config.yaml
n_layer: 16
d_model: 256
n_experts: 64
experts_per_token: 4
moe_layers: [0, 1, 2, 3, 4, 5, 6, 7, 8, 9, 10, 11, 12, 13, 14, 15]
balance_loss: 0.00244
lr_router: 0.000463
norm: "rmsnorm"
tie_embeddings: false
grad_clip: 0.5
seq_len: 1024
steps: 3396
dataset: "wikipedia_en"
Below are experts of layer 11 (counted from 0) of a mixture-of-experts language model. Rows are named router (the router's row for the expert), gate (a neuron's input weights, with its number), up (a neuron's input weights, with its number) and show model dimensions 0-255. Each number is 500 + 40 x the weight over its row's rms, rounded and kept within 0 to 999. Numbers have three digits each.
Before each expert's rows: a language model's description of what the expert responds to; "comes after" lists some tokens at least twice as common just before its tokens as in all text. This comes from a sample of Wikipedia text that the model never trained on. Tokens count by the router's weight.

# expert 13
It responds to: Double line breaks and == heading markers that open or close wiki section titles, especially after infobox lines or navigation rows ("← 2006 · … →").
comes after: "\n\n", ".", " =", ")", "===", "21"
router:505545540500547546462567486511464502392512422561532499557499493435442472498502514420553484469438491529544475480501391491473500525480520492545475504506494479475525449465421486518476487524485518441437473481508400533521465486522559488439458528402564533501465587446567542534472547442601469497509460425438528510581515493512495504524524505499529550510527455497511517412482585476475480449515503468524436513547491571524486472489512534466481487473497573484533482495552451563476521489514466507448484458548527512510513462531489454510478538497481497512528450501463563523506529495541461565419558482473484501477548511537461413480458467563446472425528534546464473461507535473508504504528572477490498534498440511478544454472511533465511443529571416545520502526540467424554485519438426
gate0:520513499513455515465570513444453537469510599506447464561428479488514451485504571447473448537528491466466456517499394512530527543522457487537515522527547518490518549434502590507498502574488456483558511457542498497544461497514506442507411591452528463563488500472442522513564508439435541499478497516504460474536546471419466409556577489562447489413495510492535513533502497445557472560431545495462510504548454486476486562455501544451540502506523536503431467522553436527440519474505499491527491583455505553554523512532542451591515473518513507423503544514584520549465525499538487501517524380517509502531530482467516517506506496504504504460504472503574445491497420487495472480455521492443535491526468524441545565482523525476496485464494563455491422473489550455514547475552458
up0:526599492451458512548562526474507519495465551507428507548422485492504456522530544514481423520477531400474495527492426424525557515534529483488505493502545564505495470486472513515452527549416513465471545485484467503526471490560527480490483491472464466536399466505454479546539487425476523505502543512535525494463526464463399430511606480509453550451513504467543466509501506482493470557499559496510469539530495493569551483437435442469488506460541506501508482510476491615462545495523495490463459608475564535496526469558604429470495471540543511536508506508549534528490575499537441528488479471594493543496464517449507494476473528465518538438400530517573490549526468510456472428463578542482513497534454492515566562516494462452541488482570477493479443494500512480466479498567465

# expert 14
It responds to: Line breaks and first letters of split words, such as sp-awned, sw-ept, w-ish, and the first piece of table-cell or list entries.
comes after: " |", " |  |", " |  |  |", ") |", "% |", "==="
router:578510562559475510438456482553534502433435525508500465501486458496509536570460516522565462518461500449504506485543513491487486479455463494511523482491505509452457488448589485427501543410432495524450540503486532518556486506570431474481517496467542550443574525575529486473433444502522518489554509465493565526532497529549467477487449508413478516554499521532462398483439495549519483522503510496555493539468474444453451462520565543470462482501532425478530554494520504478419530461479537469481539464484576484529482456556451376539457464454448540539554482479499456507541494487552517501495505529471497481440522508527508460536552513477582503423558503441526531521508507492429497528484587487480497535560527453455482507554475465543536438429452571579492553543528526495557461531554513
gate0:485535543488501477449489542518401574421437505498505481432536517515574519490484529517452487544534421554424483467526507424558479500533449508452441485509445573529475553509520551475448519520524527417493547537519511557491471508472519508508518512516552480464563486526487389502493450585528460482473500493510563433480516550515511486514512521472510462519441480570538481576499513528477471460464474547496456509496446513439496521540486558463495499455476504558521575505492536536496526501474483495536537466489556516435541472570422512480547458492561521495463510475538462480583499467541550486504452505577502509463532501553487511518524505558456496498517467433430456464484400578464494530470556475532522540469460525528442481458483556483457563487511447519570466494480537414474565602408474
up0:532539547515529475461466514481441571459442544500499485470482501485600524573454540463531424504527467574428466506528562439528490507549454482419433492518511520551468556500507554485481567471464536439508495536535540521467483517446459556478529522480471465505530463518514409490471452543550506474452492481480564475469500535515536476504493515501564465496512542576494408545452501551514518449504501533443460491503456535457501542541522519492508525485481495510510545502514522588485486509470495530537496429497533500432520520521428519457509458507582520529485511467482458575523522469578515475553457486526486534455510500584433476498570496500493449493460422450512423483472383567503445464495577476580476511485470512467437520514498577510447535465478503541535548527485562451472598525409484

# expert 30
It responds to: Pipe cell dividers, line-start dashes of infobox field lists and list commas, such as - Capacity:, | Publication |.
comes after: "\n", "\n\n", "| ", ")", " JP", " km"
router:546577516445514495532458472461473515490396482470462528486480489483467471534450478582460430560523464475449466546435473525441574577453468483458451444479511493439505534470419504545504540528502469476452516569457451504555544509501518517511519603442513492501524508521444526495535465474525478501602429483533527492493509458495471489507520538484499455518538539545472529490496503505493485506516540463441535552504471533521482542533476487411412554500487461516427509549535464541457540468546507518471549538572499519467579539509547498459463443522533534504514472545596555550480502557461578500563488540515476534489554537486540516465497572484461422483520554468519523579432455446570435455450565524512494544479454576443471589509467453511533450506484465527518517526532532458494485528502494
gate1:521446503522547472574513531452479465489469522455486588530511540478519486493479436478383571495510540518546447444512469559397514478469501470497513479498518449528490567498514493543518469520483527437542479507543467512535457452522492473550448535475456566514521463496494494467494496490510557445451431435536491487484439508473418572579476439480469522551533504525519486563535483501550481542550524547525503447473414513462473438615502450425494588509490542532531483470495571475461588560514554515483489498537452542515551495426483475524543531467498423545557530385438493449433534574558567486490544445485534503482464530495540456510494483521467463477500475445508517464526478459528496530555536506461518549498480463471549481466533519484499581541485458534459544492561504496488503455505539
up1:444461518488531491569453528476487466473517464413526528472484531477538541536486514498402594501457531493534471475514560549458490503436490434525498516535532457542508485491455487505452464480514441428495500537540523542516452383493520499545460512475512574507476515540449520493452487498499562518499444416482541515473539463477433519511409442494499547522559492565487548500542425451509465518503516531508555476465500492467491462522486475477490535568496505545553470479473525457425553512538554508462493480534441579479542491444572520534532539410529460579518482477456465504457507553502587478556532503495594465462465530512512462477469507491475549528498543466449512461473485428552483483510616433536521594513432525492558495479528546465509564474457441544494501556547459487489486544499571

# expert 32
It responds to: Wiki section heading markers and table pipes, separator rows and column header words: ==History==, |---|---|, Written by, Won.
comes after: "\n\n", "\n", " |", "| ", "==", "|"
router:551549488453541500524540462456530564548491500531489557534459561540504540424498520498489551480514477533500403514511490476448509468512487430478500504503514482449548404417542567487499469485519546533521485540555456486538506544501438542518530502492605496522450561499504523529473523508532502449561491459435549553464504544475478530511519468494491473500501530559424550555534548463519468490478505467566474546538485521475486456565469502475492432583494517423555489537492603467513577470561435504524552474511452552502494515470509434539565411526525539476517479495462552460476487428365493463504488565540481513431521536441535461501553555416468523451522549448506487503497529527548467469512461462489478486533486485515431500486491558556476485485529405504502523502462444484500450507474419
gate0:502516532514500462519503470439504513476548464503548517498440486477452500499477535441448433484494453468512518426505494518459502525543482486524506438537439564561525399432501522592543506494519514502513471503474457484581461485464576518505538529481495458497489560468563471476516444478504511424574487532498512521498545521515436510514551432490539489399497499478454596489445531521504437473485543589489492530539501458465536495487455535418485466481556496531557506469470571440533539454495482563488505425444513468422505525583529475421530476516452497468492510494533512514532422507427497536554481499479491548580432507456516490510512539543594599538530501519446427541489502536565529431482547506538466529579544521497496501413474540520496461501457510447498519465527531564473490507556549
up0:520516558498552479467529494489521462509481472459500484544496498501533471479528549462531468486452490495515534516526432519449561491556449543528536487480468528513508383499480475547506448556541437455542539471390479522463413417529541502564515502494471438504470573503501586498522475500416524493548472509493497484529496551468449458562514491475466555458445482441516447505518505517521473436510583565517483548511509513554493519436496538480518494497503470534492470503563567516571468458513515506448441451480429503459495563547505453402454561580540504535527565458549508405504498538445582495533468508476503555505474579551542550561449535524547561448535455527498459554496504562485535480457513472517520473522513452524440498428441468512451495434475486519425504509498518497432528555556499

# expert 41
It responds to: Digit groups completing four-digit years after a leading 1 or 2, in dates and ranges, such as 1-917, 2-017, 1-854.
comes after: "1", "2", "–", ":", " ", "-"
router:440478493566474505446504504514466455477465605496428484522552503511429477538552492456425516508528565470486551428551522435473468508471530431499453571449453434472467515505544574534568476508532466531477472545544474476424519501437483475545476447468477536485560583460470529471545464515549515482485483544606482554558471506522497491490435423445487450425502510485532489550491549531477550499484542521508452390424508504476544407469426570523542574535505529441510530507486521529476482510493610500460489521509479516547481558473459517495464472482511550447459518526551471521560491479494499494480529512543464522505483548484535573522486518523539482510481547470494531435488438549496481550473466550510523501468486499592468581549452500535517500479455450429496524504490461512550531476457464
gate0:464457501466536474501484447529532462540543522545482488489526478548533485446498472511497507513501556487527542469521494486542510499491470526516547556434442363508455485509577459484533469490438518482493444417465551515435437508484547498531473506493488577500446617525460542569461551444442462457555446501522468474509503551476544512506519480521424531467504558523483494540524495520524513481570528505468482469526526569468529427415470588487432458536502536519464475470513510474530504468513484533534587569478491531506620461457528581535423461457451470536503517439509421521484465467553509478535557550556536508570451539468464480466471480532542492493444489435495469491488525479485520526541439468587454490491559473455524509521544505463465557531506577497486441486526497486507507426541554
up0:498428462511500494546566505504507475496499557548409467455574473540527489512516464438483515503519603538488553460488531473461492504451509528518539495460517403524456539566601451487550512399470487491536477513522579528509492510508519442455476473521467547487505526456492567540544470472495504467507478472519436432492481559466493532549485500544377515539569502532534478552546544517467512529538515534441577456474441547419511462482476569447497518478538488531445429457525498491568481470500490440449583579495458477479605470499488531551444501480491455504468481458445480482516492504553427492457476575577526547551460549480477480501482567490542457497442499496496477464457522432531490533554507507562519492490513478448530575478556513503465480531486557451458433525528471498529500473510494

# expert 22
It responds to: Digits and years in dates, scores and stats, plus taxonomy and infobox lines: 2006 in a birth date, Scientific classification, Personal information.
comes after: "1", "2", "–", ".", "; ", "°"
router:497540515569505486434538522532485540474482499506485467532447502463461449450527469482481470443494512529549484500557436564432540533532512472463477554487470500485568512510518561525465472528564466529497428506539533471420495547456508490590436584442477468506520562502464473499442533524521541465539445528557475478474530472496485481475499470525455529489501484482515497580510503571545526462493472376561475471546476600550506505518450512500448477553470595445482499467521451493459428519504496520560510580485441485523467565446479476434503596492537566518544544552481571547506520439493498517497437468486490475518465511538517432532465473541503471495500539495429460482464492510456555469488444480494545479512475481491490579436427526573487467573477422479531526490442446401499543521504533
gate0:538584549483515424490505506464507558542451462523484484578437478567542520436500564491502515464482574461453493534539490487537521508535445467458533550427466519560490436545513492508429480477570554532413581482464482472498484511524522476522441512545569524455495497542480520453462564515523489511484465518445464501571531513476455483449462460529519512474446508523496507459486471496513416445488531465537513460558489502502519446472459452427435513444521538470535487483461501513495504445529486461470500519476485521539498526456588496495483495492430512525470469513529535566508524538543519479590557570485498470497492436499543473526443530446572543509439510543504466452430484588537497528497481399508491515533508431470543540494594463484468491566633446507504499431532512488589484486552529
up0:512530538527471484562533536527530520590464438497541527546503520565490525442488550446451554548430517485450433536527453463495487463522462533466495484419513519496501457556451551505476481455540467481457485514508503469457496543502518467466443495486510542436553555563447477463417563501536452502493433528413528505565515493468466491494479454447515500472419399489494489472579433494488486470504543470497499522457546510521504434505447500509436597510519544511626515551531515549464539441531466505502497503541560573498558472548539463551469463548489487522565525427518565512475519543550482446513532525483476507479536491491487496534464417435554522461461462528515502459430487577465507462463470511513518485488460467497505536500523543489585514517608509455443486451502491489576477548562512

# expert 57
It responds to: Line breaks, opening quotes and parentheses that begin song, album or film titles and dates, such as " before a title, ( before 1993.
comes after: ".", "==", " ==", "\n\n", " =", "==="
router:448474580414460511514532448432451509427465462492541502524531557491497510487490595539509523577473476541544514428414488437580500488591522490455501465496514495453471486469524462469497532470497538470434414524507455497489512483517493498512534473471443526438455453500505519485448466502565553533503417485448477477495525552558457435497463505454454500481492514527494507411496531438527466560481498547501474499454473472521490499552523486451515443502542502424577476480462523533497514513497482467531462514469574464473567442589536491587542441478475478423475477547527504537457449573520514573579466467458500480555543492519541482475470437517457468543540409565467496450479521469500486597499578453453474547528489513511517501505493504497498544448542496559560468468516518536529436541470516
gate0:549551470480560425497535524496501500486568494516444537479474558556505478508482515510500479549501485461524494557522473507477452503489506476433534505569543488476487438485498545542493491451511465481487433562489439469493513521476492493560492506493519530509514503516498490527468465567545522429541485502421463486461526423447534459456555499514460564510493586537509524509536486474485484522442449491548517522484531514514527529402504523514449529424455510415542514517526547547562523487559476451390464499476434583500494571524531546541603465501483434512470455501465491439539553560445489477408451492484472522519568503534471467494501479444549583520430583549495503475472519453588478525493533498459474510490505427544507557507554521422479447499554399528530499473538416562522508499436535
up0:498486479468526481505533510486500441457539533522573510482496535547441476463517518442566549465450511485546491499547451478452494465496591494503486471548528481502519440555438522593492539465451512478439439568500482503466523551568459500572512492499504509509484435500466448515477443439585499514551419445445437487478534438402481475492506566442448547493485527503505516552554500467498470493521454473512462471501499512517533476445499524483479490486499479478497480513459535576497600490560451445432483525487487601452514551588593488546606460522521473496524430521411544462512540557448441521465473417517473545539532469545489524501509468435525487553510539529500508495451501469461548527492542515503483483518460454473580559535547501481485447523530473556501524495531481543534484593446524

# expert 7
It responds to: Tokens right before or inside a digit string: score dashes, "in"/"on" before years and dates, decimal points, coordinates, "(age", "(born".
comes after: "\n", " in ", ", ", "–", "1", "6"
router:479545501479448499427456458506442445418466562525470521497505530518543532464433500488487523451424532446545505513557548468515489545463513490477495470462497526529487546495528511448529523616462574552549503506509571553527447409541479482536478506497508553433495512499444441512508504457503483490489434471537515449508562492508476429453529444585511533489538500440483545480454540497504443472507508498488450557477566535511460520516478507513435436462542514507517541447541474449458479553554569524527468547581538525482521439474531534527543455533415490416423497510458511496512537490529550528556495510544548544575455506528436484456449467530455475520495559554467477453435470544521470469540488540493556472482470544478558516445459493511473513568411526550460537537460427459499559558489481
gate0:536510476472501456481460387520485520479511556476492435486506545541474522448515460455462516511491523478475600535491550512421524523543526500447464447472537526455511481537555393475571478633407466453503517453503524502423489511514537488519504459490599450533552501576478549500432451481414545526518472443415549518468522461508480502502502501489482523476463508553469562489462455528564463527571532509497524538448547478542471499456521553563448470525558522455566535607466548509529516481534445493544535528476449472493420515495534496532519530505517540490492445534499457479551493479481486435537497495500457464430487445502508518508482477496540573518439523580500401456483454535549507555476516455504480480570536523478576531510489548505450432503542468510492503530459504514496476532512515
up0:521479451525460429543495448503487432481527504470530512487521540498495466456545518485506485560481543508462597548467566533498544539511495432468487455485541540493553501501564483453542440572435440506524461456564515493469488595486531497488435460524616436535583527548448518501477448490446538477530478477433520539462568505536527503478433486541542514448419519559509502481454463547537533540509525503450512489510565461545473493420573558500457472530481504466524541547461531530556488442530453478500529503465464471523461556460567511468543525520492496432457481519563456501538507495505503474511476493510495480458444512489469525528459423530608560498383524493431422453510504546533538526506482444492497467539480491541524484504587514579475481471498436472509518515410540472500468502470538

# expert 44
It responds to: First pieces of abstract Latinate words such as pro-ximity, imp-ossibility, int-ensity, comp-lex, plus single digits in tables and dates.
comes after: " | ", ") | ", "; ", ",", "% | ", ": "
router:498514485455518502497551512484486433448441493504507447534503572518464420464459414435494467550554491504506528505500503453522529541461458434572452513516509549477429481464556541487449456439489484507436550574554550516552488523472607496505494563536488508518418470467474511483558548537485449520506581508489562437453541505554518536479438497488487461470472515445528499573488474519518449519512564479559521517459488442517498464545529460467482520498528480460486501427485448464516530539567534472448463453460495516420501560515483444533535612499507522581473554495530479565543500459469535480440493520477500524524567523484494434455470539486489520502496492537538510478530523519445487564528470536564508563522452431511519400529420549476445518490463508499469462452520476525453586528590485
gate0:482424470499532521438499484568467487573437457570444474452475551481471526475490520545489564491512513512396479487550459526521542501525431498495466532508416454538546445588484472483542529541474506503439455521597592460532459507442474548487520508478493439525486485500519498525451593507522472551454541541496576527483501493413529538564559545508523468530480525510485484566510401518491528469448507618487491474535530533451521515535463550528502498483587481480526483534467481473605504545475444502457533511519467522485546473502450497521555479486543518504489539505504454481450502495411499483462464442476479474469482476537472533542521551450473485528445559527521363513472511491499497504523469456434565532500525452479514481529542478452529592467481454449500463511547487543446517515480556
up0:445506490439559526461534472586412484480433496594447438474497536506450594438440478527492523428565555503430485542517461487512553519507486459546464486530436496528549446542500472536528525488453513527452500563537554550521495497447500527503536505468466443547432477466528515481483578499541503565475474508465590508517509502398500513516479552498531497488516503504528493554495410553476544506439471592486536501523470547476495449547453564514427447517514455517493488506462441485589484495503510491469480567469497475434499471549470464455537520482461554543555596510517457481473474548469503511542514456513471499536541519549466439494508474497496511512457560518487392488484538455485507483524496434444511506497519442453494449464552520549542543575479417503588499532514518499537499474566478

# expert 24
It responds to: Capital T opening words after line-start dashes, pipes or commas, as in T(itle):, T(enure):, T(oshiyuki), plus game scores and table headings.
comes after: "\n", "\n\n", "′", "6", "4", "3"
router:483473583526593520575475484553508473495449536499477537494458486476518448484486477510404475588478493458421555492568535450458463549493504441459500490518483496596508465436543461534511525485534520493485405505562504487536513448554516459458507493512437478478531507509494447443503566488450553454528498464494536449516454472486459495442442530527501495542502480458482559470537463543534457563541488515496479464453453476459439503555466541579424406517440577486500528538464458508476573452463517546540454497534474487535459437527450560563555469541480557477508481470533484520539445460490503526586471515450557522495471498458460452455504513522553518559532505544470550435415518495471480485450433474453507508477427535515484464514489510572501501521498512561478535550482477557506440531542572
gate0:504477473557569521437464500503455490520532473484519431495474468535542468560499542456556550496429502506430448512545517511489533550531450447534528535534473524490509497537490485497460486526485575498536484456568497458469474492469430487562518397429478529492456531512584445577457564602456559557470557497511526478610516519529468514479512561505456535521467500488449500520474533486432558476502448487589423475508546570561433495491500543514418542514536432459496473503482538520525562461482453502510486462536523431517485546478482538517455490552490567539584591517490481460508518500477490448545422527483433505450480505485490482506454446514507485452500478530538444482465402448510494478527532500566521510495452457499530503517498523498523483548478414546497544518513447562450544423488512
up0:490470433503504528502507491550472467484466499523538492498444552563512548530451560483536572442443457505468440546498490556507505560519493454489503525516427491560478470497498489505522491513436572537507490517537545417462543471468457500520486415431520567411446565487536443524480600598469537603461464464538538437557535535521486502467488531510468541477434508473472509555503549469465510477500474512547426439454489542576488534523471532489445486525518492439491475582456502545502544474478535498504506472504490436464491540502437549546473472498513522543593516527495484514505516507499502456532414519480443494417539494513494513498524450466532464445535522437509473476491391509552445521520519499512532487522465500561535485534500467563484503598507415570549587465519488520436510443507483

# expert 33
It responds to: Japanese, Thai and Korean byte pieces, name fragments, and numbers in dates or table cells, such as ub in Mitsubishi, お, 12.
comes after: " (", "| ", " | ", "-", ", ", "/"
router:560459468448434501551492504550526606524548452491480581560524460533491508543504469450471506518520402572533494534483447494551427503461548491527515538506503551487544493490477503505534492449477473507519502588515491515549518479512480562460549448483468471502483495471450451514459477518517491447506509509444513545443492519490473578436495519478525548484490450488439443463472514481474384481496445507552516427487565487516509512512486500598443466516480535547502514484454532580520551499504544574547515527460438489542462490496587496476477497478513527475540557496487460511506449496502497481475560498489513489388505460439518476461433460442435535515503556509463490427438423514576538478552470499544444467533585476548465468504519590524417545474544496569430502469500521531583470479511487
gate0:495504457475488459473533518578484467457525491588504496477494502547448566514498469499524458506484602512528489438561463569482519518496517534471527471497503527490502445558487455510528481612455546423434544516502527475538482455447494584524456467446455483556481492578462551466500508537571513506572463546469453530522478495480490456557480449474465522449520556534422455497429463494428427523544513495589513507467550566489485460471457484489512521525451511483441521459476549497548536551475603534535481468474504514542559456503517460505444452466497489486481511422427486522496446518533533485483464528435506489447559534537461524521514453506596484480478479498501464447468451406490558529528530462573483530554519471602544551486501466531530534473512510468409474521503504548471573537501486
up0:421508505528500480496522495582473518487542506585512529495492501504484558521508450483541477504459575496588423466547473533538491560521511496485482502560514495491483439518511467491548504591442512429434515526492488510518473473398508581585439445459485475548468514546451544477515515566517491435584475526456477560516519523485466461556483500525449558468445527540366498525463476545421433519541478490554540488513533525496532460449482456524506468513478526487487514505518555536511543568476540492463472486490466504563585417465500459526419441458484494443475487435485455512511419521519533465493423571505513533441519571508481521452548438523531465457487482505529485417513407447526544552508545455538542537554556478542547517541490540489515502483497479485447504502505509478507556484493466

# expert 3
It responds to: Digits and dashes in football statistics tables, plus country and club names in squad lists, such as 0, –, Poland, CRO.
comes after: " | ", "–", ".", "; ", " |", "2"
router:512575509498540479459461571500498424484498498518424456564517478457576429583543498470541480482446516518440505503464438565461526432468531461517419560457513441491501514540487516495505523445442472508472493473478489452508521451440493459543460574501489568483475516530527575463461563502518483485521568458495551407518551557571545458548463490492453532456478486463561489513437474550530469477547502384535499474526543525525498455510548613486460566486541446519557555465552567499500467554500516437484501510484455536537429457521477478523485497500522494483493568512487537489563455548500464496480455509542447455476509527541506475462489481538499566500514491482437497508525546512490589479477474464463502438518525479498498493504514475516503467476460441606477596605507452525499490482460547
gate0:502499510534542471478527499504487480550563525527453515519544535473513505543506434522533461488489523538535451427509458546469496490417499594536529474504530456543476484472470566503492496497446525444503512536498446420467499497486462469486456417515524513556532533485530484411493548549569446457477528439413517457516581485559459490472567468464457490570588536566467489500436473426445437437469523426455547447486523457566422502496536488447506518454558470517494492445535516497476596559498471508571496500473514504460593500556464509466465476453476503540568452564518544510466552532461504427454483516531520529564546458485408526531524505506516546524465523498480477493532542561474571472470513491474499517511491520460516468552512469535550493414490524510419583532523508516457519527476551
up0:549484540499592461476484513482442500483523548430511580421498518552465523514618432451509463463500504529559476430517514510444464576487498481434526482438482525503489479474487520483506545490429506533545444467524488427427440524493425465514590436528530572497483541507535496571423489584479474446579560518498498474438573539447493508521524500481503476392493512581463456501477464436480495524450454507468537460542561533569476477512491510490465438435555538551480506437539441530477577514532490561553509500454511505516532486523491483516449552478470518508554493542529557492530579559434496464489525559462595501485543499516442479503499521497479503525510490506509495532512485509491510432510543495547536465558501498422470465503493478456525476479503485488558445521583473474476507502448525

# expert 37
It responds to: Numbers, letters and separators within dense numeric data: asteroid designations (2006 SL), statistics tables, decimals, ISBN, coordinates, JPL/MPC rows.
comes after: "0", "3", "1", "2", "4", "5"
router:532501501542510529448498452487491491478529489473436496573580548464460559533471519599545505545501509479511433508530410501618451572465491437523487467461478475451545494519494548438498494424529469440486569502545526531483438552551573445473474503499545524454420548512510508468481516522555504471500434502515569439532545468512482425535534527511433607523529491521442522487563551551523473481483442478521519489501531459546545494548537532535505534494492567530474509547539473519472404430456512485405515505509464556487529499497435457517533512546492485512444478512511481555520506432551616558500546519528513482505464497543489486454456491457495515520492472507503488421451509539545470560444489476463512540536502466520541516528407489475520491550485516541472497474558532567484473519549418
gate0:532506548558469487498491438540457485445394570500465468499472509500565550532488552468473493546518554491510500461491499557518529508527528588420493508486521466505454457547504471591548486487509447466470475482473499486446446469541458520473471530486433511526432509547525427462542492520409499446490418499497532491492525563464504527433519504468511554478407483488486537533478461522479473489466487531503499528533498469574443506443572514518523543517471483537461521502483524499523517462478477494450506513494471488475520527524514598531458530619484492547452452478569486565549553520545519468561494436469523524638472524503505454514525443567490506541515467459498454464474488494449510553543527503465530537494466594508597505512453494522510534587445459479449431569537531438447486463497426
up0:534533492570469489469497452546406490473428527566466486483456507495572564573511519475485475504512573515489493454501515551481499505504506570444524487490477468526406487513486507549493473495484432494508511464464527455487434519503419545504447530496477521579437536592490457438544470582441524432522441506512518498538558494466507489432507510488461503476443529546477531556479489562504464486496489530545527488496465458545459524509489505489524549493496474526445488535479492491536530460463493498439501536531469507495524532486450563537451548589490493524464424457605482573512536561526516458555495486472525544581494520487543484524505417533511481540536511465507442438473499490522532584558533482424543527429469547467595537461465509522460532595480445503451471576509494426430494476465421

# expert 39
It responds to: Leading digits of years, scores and figures, mostly 1 and 2, in tables and citations, such as 1922, 2008, 1:00.16.
comes after: " | ", " ", ", ", " (", "| ", "; "
router:460530486573582570492522493504538444411447451535504486579555535508483528513542474482482567525612588529500557540575497455462458503515467502542460516459548505474500574529522548426498590468452512512528468534523576539513533495499526498528525516517513508462556465483519476513502471500557439414522475467571504484452541493559467475527476486502485491424579462534533523518555511478464466439523527484474487505534482486543520500566506510497478487536544484459456520455496515479454438513552578500465454454501483569444451459527502502464458540454529481493478512500525494508461550515570533514504563524560493507471558535381502449518452503519426511468544554469471519501427516511484493553495487518563541492540570478590410498513587536483518454486465471453466496498425497465545482471474417
gate0:483576488543535514476509464526482504494422524492548433503527461499476527426477527452493468466533534505524447525438470506405521455584584482506465504482476471518486570411539475576505555588489484493478467433504497532559481528474481451450490469539544465514454514461500485470525426455546537491473416538424468540528434546480545526535481446448521455468446477519516561582535465525418517503457437482580596471527546470483549516455578534411560508505387451511482443509519525472480466510462460507488566573588508512568497510500470548457505532510518478528532490496505492517514518549497544490475475466489544513595525522532442488484489546477529535477525442583529466499498562470465491515429462505496481539501530571445536527473480446565493515460499478472481522520516518471514499544506525
up0:481524528537536507481515541490552427532472492449551445510552549463477427453466430457525477485477511517554494485482562516352501496588579554481533485475458512463521582447491506464497532483481497481488445465461545520528507502500489527437511447444477483518491524479550569463527426488461506443487432491434512438491514530504483537571507505533496448525511484522519496580556471513498531416476456519522479552508505517503466469497498563423570444552489468517470497444542466503429441494478542574475466502519557528530526515560498577449532540481480468447510476493489499456468475626520460509488517551492528475512481490524488571526514516497481552455573548498511535425557528483496512485527497514472459478537480490406546561538456546536584514491477530542454431540535453398491462517549535

# expert 9
It responds to: Pipe separators, dashes and decimal points between numbers in sports tables and data, also chess notation, such as | 9, 16–5, 22.8.
comes after: "1", "4", "6", "2", " | ", "5"
router:507487456432488486416477526519604484419549495513484412427506532477450484447517508507538524584448487500517509515508551465577583471511507455463458500463474582490548517505437561511508495497461416519594454547545493534449572464463461502467521530522458528483432512499525485468542510510504468513461542483535511447468577547481555538577503452434464486529501439512419498504463508511495514535544491495455497471458523484520510501448550556488438474471525525558528493508531551449552434519499464482493483452472576549474509435463471514467479472574487489516524495490551510499511511464532459534413464487525507454571518503471454521444526518482456565571444511447498516529483504471571457426528495595486441493453540525534460465488524490499583458500543526569407523555479475540501470442474473
gate0:522451586513485561489507489519463582475521515544505451488522542552569576441514522577485469486502493453555475473498507483525500406548439482527479513510512549508487529462453532556547426469454493502537475437531500491469510453482437451543481417514550514516470532491506534434496463600489560576490488450505447499513550485490485439580436483501507559510550436549438528494499514523527496428525440495521470429536541475507527501523451515475472440497515560563530462486466492570506516505512477409554444459490448504510511531610493506427586503525514478508526519451535528504524478546449533503478588440460515488489459531456435558502530488506559529540549512436436481507540522478484490537544512540422495512521447430462471448477404532433500526465463563512515437508482510519531539483508531
up0:561479568512428527504440479511504523425553505556518420474544608454466552442515472537466481508525561422512474478536512459543578466525499440505395454525477556513518491508412578513454509485462488509531490478527472493441498415460458557533505436492547571443442572488530517455520508535493597557501531432500455495482555531515511525542499482467457527509530428551455447543488528577482568470492450468550484474529588475532470461519540526477476475541501558570495546518444536558534466501544531456516407490430462566529488565537496530466502479486474520502455540483509479562493464510500531476528512520513504489456507499435454539478500472485501491550493543441417550551460517529485482534481495513469498459472459464537482404460484540522526478462487531525541473516499471492556514456454557